{
  "hidden_size": 256,
  "experts_per_token": 4,
  "moe_layers": [0, 2, 4, 6],
  "balance_bias": false,
  "norm": "rmsnorm",
  "dataset": "wikipedia_en"
}
Below are experts of layer 2 (counted from 0) of a mixture-of-experts language model. Rows are named router (the router's row for the expert), gate (a neuron's input weights, with its number), up (a neuron's input weights, with its number), down (a neuron's output weights, with its number) and show model dimensions 0-255. Each number is 128 + 32 x the weight over its row's rms, rounded and kept within 0 to 255.
Before each expert's rows: a language model's description of what the expert responds to. This comes from a sample of Wikipedia text that the model never trained on.

# expert 12
It responds to: Ch digraph pieces
router [153 110 146 140 120  84 174  53 165 120  72 153 126 191 165  92 116 158 115 113 133 126 140 128  82 153  89 117  97 147 111 137 144 152 102 109 175  93  81 153 149 153 133 136 190 181 147 146  83  89  89 130 164  95 178  24 126 117 147  78 146 131 103 132  87 160 107 102  87  85 170 112 134 167 105 123 172 132 121 134  97 138 134 158 112 111 178 107  96  89  60 132 165 155  91 113 171 183 117 145  90 128  99  97 174 104  47 100 143 139 154 129 108 140 111  83 131 125 104  75 209 142 157 106 147  94 130  90 148 183 105  92 156 161 107  70 166 143 147  91 158 127 137 103 135 168 122 186 109  90  46 126 150 118 187 159 169 111 146 145 118 116 123 137 150 114  51 178 176 170 119 109 137 149 100 146 141 137 102  91  72 159 130 105 134 132  88 108  94 191  89  95 167 137 116  99 135 153 148 122 138 141 167 115 161 125 163 150 117 158 146 136 165 108 187 177 139 143  82 178 115 167 179  75 138 129 138 158 160 114 132 122  85 119  93 103 169 171 128 156 163 130 161  87 147  74 114 158 144 131  92 100 122 152  91 103]
gate1 [143 110 142 148 210  82 131  76 138  89  91  76 128  86 172  78 193 129 114  63 146 118 120 161 182 170 127 131 142 145 100 157 130 143 156 168 120  88  89 154 141 174 161 131  97 133 134 130 104 168 155 141 107 126  71 116 120  94 159  63 159 156 167 154 140 109  98 117 129 163 108 152 118 137 163 181 127 168 106   0 135 161 174 150 131  93 138 142 176 114  94 180 107 106 172 123 110 134 129  67  91 151 112 164 117  92 121 127 174 125 118 127 168 104 117 129  63 118 144 133 125 161 144  86 104 163 140 160  94 183 141 106 150 140 147 158 167  64 136 163 162 142 175  72  76 107 167 108  72 144  86 141 104 125 114 129 183 125 177 155 106 140 140 117 109 135 167 113 150 152 139 189 105 130 136 210 216 124 160 151 168 104  53 117 114 174 134 103 133  87 150 113 153 135 127 144 129 129 148 158 156 138 122 118 132 154 158 142 136 115 152 133 143 150 120 145  84  84 162  79 114 125 109 113 100 155 114 107  98 153 188 126 151 104 117  54 118 101 170 125 104  98 154 124 158  95 163 177  76 136 199 121 113  79 133 142]
up1 [167 106  85 128 191  93 128  46 118  71  79  42  90  99 161 118 174 101 136 102 159 118  86 158 172 141 128 184 129 208  99 173 146 139 155 140 175  79  98 123 115 178 158 120  98 133 129 126  77 188 145 105 126 158 136  70 129 116 167  32 124 154 137 161 141  74 129 141 164 120 129 156 116 115 147 146 109 173 131  70 123 144 104 175  94 123 161 151 155 133  96 152  82  96 145 135 119 135 111  90  91 154  95 171 167  87 146 161 148 150 129 170 146 119 101 146  79 102 191 178 142 114 149 109 105 135 117 128  98 190 129 108 140 130 140 180 138  95  93 179 167 123 132  87 128 143 153  88  80 115  86 104 118 142 104  81 200 104 149 149 128 127 167 150  95  93 101 112 160 129 160 170  75 117 159 213 152 136 171 121 154 118 102 135 121 200 116 107 138  77 100 128 131 159 108  99  87 136 146 161 157  84 106 133  97 158 138 166 153 128 175 166 141 128  86 171  66  93 149  98 119 168 126 107 108 186 127 129 144  97 137  89 122 123 139  51 117  98 142 133 131 116 172 144 144 136 149 125 121 139 209 114  86 117 122 125]
down1 [ 78 133 111  84 176 143  87  61 128 145 105 186 209 179  76 121 134 121 130 135 121 141 148 114 149 117 185 177 126 178  75  80 160 121 115 123 120  90 143 183  63 117 148 127 129 110 122 139 133  86 141 101 130  94 104 128 126 150 151 128 163 111 183 165  98 218 137 110 145 115 184 188 127 156 119  41 144 124 109 157 132 152 117 143 126 104 159 161 113  85 117 182 101 129  83 162 189  97 100 133  97 154 102  80  92 119 125 162  95 130 150 138  81 126 141 111 199 108 119 117 114 153 166 137 166 121  86 172 134 147 115 143 116 176 111 161  73 183 161  97  97 135 155 137 112  83 162 169 175 127 124 160 178 113 117 135 139 124 106 176 113 203 110 177 149  98 105 168 121 146 110  38 136 139 128 160 178 128 124 183 157 172 102  80 157  99 155  79 133 143 177  92 126 135 135  98 104 111 105  67 110 134 106 113 105 142 106 130 107 125  96 141 123 113 142 174  72 164 123 162 180  84 138 104 198 133 123 142 155 121 175 119  96 123 129  93 172 142 132 135 136 139 145 104 153 185  98  92 177 101  87 164 130 113 187 174]

# expert 58
It responds to: The u piece and CJK bytes
router [114 130 123 143  88 123 116  75 185 131 128 186 146  73 136  72 145 143 139 110  61 164 155 127 110 109 113 122 104  95 107 123 103 191 108 171 129  87 122 153 125 164 103 151 112  84 174 180 104 136 109 194  83  66 112 188 118 108 138 126 190 131 113 131 169 142  96 128 145 142  76 157  75  86 103 112  85 148  72 153 124 108 177 119 147 142 116 139  77 159 167 140  48 123 135 126 151 167  93  89 180 130 152  66 115 124 118  66 156 112 107 143  93  90 109  96 115 161 106 121 107 107  95 102  49 111 101  98  91 113 157  94 110 147 105  94 166 153  93 110 106 150 104 110 156 118 146  97 175 153 119 154 175  84 129 123  86 145 119  82 130 127  94 152  37  89 143 125 152 126 111  71  56 131 109 124 120 125 121 189 119  94 190  85 127 137 131  76 118  90 132 137 105 105 119 154 132 158 145  79 176  96 135 154 154 102 120 102 130 141 118 102 141 119 119 140 150 131 126  78 153 123  94 147 131 112 128 141 160 132 162 194 118 118 127 122 154 138  42  96 206 122 196 108 158 160 109 192 139  80  61 101 143  66 153 113]
gate2 [133  51 138 100 136 137 135 117 161 123  65 145 166 158 148 142 123 154 196 151 138 167 159 207  75 136 105 114  96 103 147 160 108 101  89 164 101 146  95 133 130  95 138 106 134 163 142  77 146  68 159 105 118 129 128 145 178 143 116 121 133 118 118 119 122 141 155 200 197 132  81 161 135 112 128  73 143 145 104 111 105 149 145 169 103 116 136 169 148  99 186 204 170 194 138 153 107 170 123 115 157  89 145 110 122 163 134  81 163 142 177 122 108 126  97 100 134  99 139  83 128 138 146 125 136 111 106 127 154 128 166 170  70 111 130 144 126 104 149 139 114 166 105  95 114  91 179 149  84  86 102  73 162 103  90 176  82 137 150 131 174 114  88 156  78 111 153 106 150  86  99 142 119 120  98  65 150  47 127 113 171 145 179 162  62 193 147  91 111  90  45  64 157 112 110 140 188 130 108 102 132 141 128 121 122 111 104 114 186 119 132 162 124 166 128 148 122 129 122 128 139 115 162 152 130 156 112 157 187 185 125 170 132 163  99 138 146  47 159 127  97  72 153 136 155  73  96  85 115 175 178 131  96 180 109  95]
up2 [ 94 153  90 141 100 121 160 152 128 126 163 102 136 129  56 145 105 126 117 121 174  87 126 127 121 150 208 211 146 146 101 165 172 154 112 132 139 106 158  86 137  72  72 172 133 148 109 115 103 114 156 128 128 109 112 117 146  99 136 211 112  98 136 117 126  68  84 111 124 105 130 140 137 173 139 111  81 134 114 107 106 108 131 100 167 113  85 141 152  59 149  81 151  85 105  97 134 137  89 161  71 131  96 179 134  71 122  94 153 121  89 125 102 151 141 119 167 173 105  97 163 131 155 104 175 114 143 161  76  93 152 201 170 122 167 147 121 110 109  95 163 153 144 107 125 158  97 108 126 168 146 123 103 176 117  86 134 127 190 165 116 134  59  62 177 147 106 141 118 200 103 130 109 120 148 116 130 160 112  81  69 168  77 118 183  82  93  79  85  89 180 185 127 159 101 109 139 102 164 124  85 142 108 117 145 158  80 120 104 110 129 134 144  61 201 119 126 147 117 147  95 134 121 142  93 116 151 159 104  62 100 139 112 142 154  47  80 160 114 154 109 126 142 212 196 130 121 140 122  93 142 110 137  82 101 146]
down2 [133  98 155 110 157 118  95 152 136 108 132 106 120 115 133 146 134  62 101 148 126 123 134 136 189  98 151 145 136  69 109 145 117 113 132  93  73 181  94 122 112 182 179  74  97 169 110 105 166 104 193 152 125  91 122 123 104 137 151 129 116 185 136 105 128 126  91 108 105 113 173 103 176 167 146 137 156 186 116 113 145 114 117 115 118 136  69  97 109  90 173 126 119 148 128 175  90 158 151 130 168  79  85 158 131 138 155 115 114 127 113 158 162 137 112 132 131  79 126 126  97 158 139 138 101 125 120 156 184 178 149  83 133 173 146  91 123 103 140  82  92  93 166 110 199 125 127 102 152 117 145 181 150 162  98  75 138 128 161 150 118 157 141 155  92 119  88 134 148  79 154 146 143 149 153 160 115 106 179 110 128  84 199 167  87 174 208 153  93 140 123  94 117 114 120  96 199 117 134 189  92  97 149  85  96 110 140 103 149 141 223 116 155 122 104 118 115  95 153 156 136 168 132 114  76 116 108 162 144 112 103 129 178 119  51 234 155  91 167 142 148  52 119 149 131 142 126  87 175 174 128 182  50 160  93  72]

# expert 48
It responds to: Pieces after R
router [109  96 153 150 137  88 116 179 146 141 152 117 135 189 119 115 136 140 120 135 135 192 133 145 142 141 114 164 167 176 139  74 163 116  87 134  95  76 121 150 130  77 162 117 160 125  98 160 113 144 145 107 163  90 151 107 128 143  69 148 119  88 134 128 180 118 141 140 128 150 143 132 159 139  78  81 146 179 110 135 142 159  89 139  86 109 144 109  88 120  74 133 151 115 118 117 130 111  83  61 136 135 126 194 103 121  72 125 169  63 117 153  96 144 132 142 178 139 112 182  76 115 167 107 123  72 137  80 157  93 109 200 182 105 100 137 164 143 163 107 155  85 145  93 154  52 109 159 110  69 131  98 160 126  66  98 154 109 198  83 120 119 130  74 130 127 103 105 190 138  48 149 121 130 147 160  80 156  60  72 133 150 134 161 125 161 114  82 156 159 178 138 162  86 114 104  95 118  90 160 109 164 147 158 108 130 151 111 164 191 146 128 132  55 125 153 170 129 122 147 140 189 137  60 112 204  87 141 149 119  78 128 119 117  26 120 105 158 127  89 124 121 110 137 131  79 102 153 101 108 119 144 153 137 158 146]
gate1 [121 137 128  95 139  75 116 158 132 142 187 101 116  89 112 137  73 163 123 149 158 146 137 104  57 127 146  85 160 149 151 105 127  93 131 165 142 135  64  85 112 146  67 145 111 134 122 144  62 136 167 134 129  82 138 181 188 181  92  81  83 115 126 101 148 158 118 129 191 149 142 140 145 103  92  52 145 126 141 154 130  87 163 140 147 172  87 101 127 139  76 137 205 159  83 133 174 154  97 128 173 137 142 132 115 142 128 113 105 103 116 101 166  98 164 140 126 202 103 132 147 150 111 149 171  82 188  60 137 107 131 117 121  53 109 145  72 135 157 131  79  94  68  34 120 140 138 103 145 111  74  61 153 156 110 103 130 114 109  86 174 136 104  53 152  81  87 142 108 141 104 131 153 121 120  79 149 125 150 146 129 117 121 109 133 163 156 102 128 118 170  52 150 125 137 125 129 130 100 101 138 145 142 114 158 137  91 184  97 115 144 156 130 116 156 140  98  85 119 166 147 170 113 148 107 132 195 129  91 149  71 145 114  53 118 112 109 174 170 189 130 146 121 166 108 106 200 162 169  88 146 127 153 134 100 169]
up1 [ 79 112  81 117  57 148  86  95 132 114 155 140  73  65 145 144  94 168  79 163 105  94 137 131  82  91 110  77  93 113  99 146 145 195  86 146 121 178 147 120  41 129 119 111 151 135 118  94 140 179 165  95  61 157 147 110 115 172 170 195 151 186 142 133 157 125 127  59 148 166 119  53 123 125  76 119 116 125 124 159 138 129 151 191 124 139 134  90 145 129 155 131  85 103 126 151 119 153 133  85 110 100  86 141  93 123 148 174  96 119 122 112 146 124 181 101 117 170 125  67  99 135 141 112  65 101 147  84 144 151 136 140  99 146 112  88  89 206 145 158  88  74  70  48  79  89 152  74 126 139  83 102 128 121  70 140 192 133  85 132 178 108 164 118 188 149 120 157 103  88 106  86 137  96 129 140 112 162 124 133 130 114 140 120 147 192 138  79 158 103 137  63 139 133  76 155 123 140 164 105 134 120 100 128 132 131 149 102 151 170 121 144  97 136 150 136 143 120 168  86  80 173 106 166 156 113 150 213 161  69 147 139  91  98 149 109 166 116 114 128 156 130 131 153 125 118 127 148 124 122 194 134 136 132 144 149]
down1 [131 115 130 184  93 111 205 115 123 145  85 101 135 122 151 147 103 112 170 123 117 147 157  83 111  93 187 142 116  82  80 101 169  80 117  74 116 156 152  33 150  84 145 109 103 171 117 130  74 139  44 117 114 153 182 155 114  86 122 125 115  68  94 151 121  94 114 147 187  35  81 103 107 150 174 133 120 160 137 134 125 145 125 125 107 136 139 121 159 174  84 202 134 101 129 145 124 140 133 116 130  78 142 157 109 125 113  71 118  94 198 108 144 153 136 146 161 167  76 198 119 146 129 178  80 136 120 149  54 164  62  94 118 144 109  84 110 108 164 157 139 130 121 108 107 100 129 153 133  97 119 123 146 100 148 141 140 101 123 135 100 146 158 126 165 148 137  87 139 105 175  81 136 114 134 139 130 104 103 102 113 138 148  62 124 211 113 153 100 130 123 134 156 147 109 171 125 169  90 155 145 158  93 166  96 139 108  81 147 165 162  60 118 152 145  69 101 125 134  99 109 151 113 135 205  90 129  87  99 112  52 140 149 140 131 130  97 128  97 136 146 124 155  83 130 121  46  80  61 127 138 127 134 182 123 171]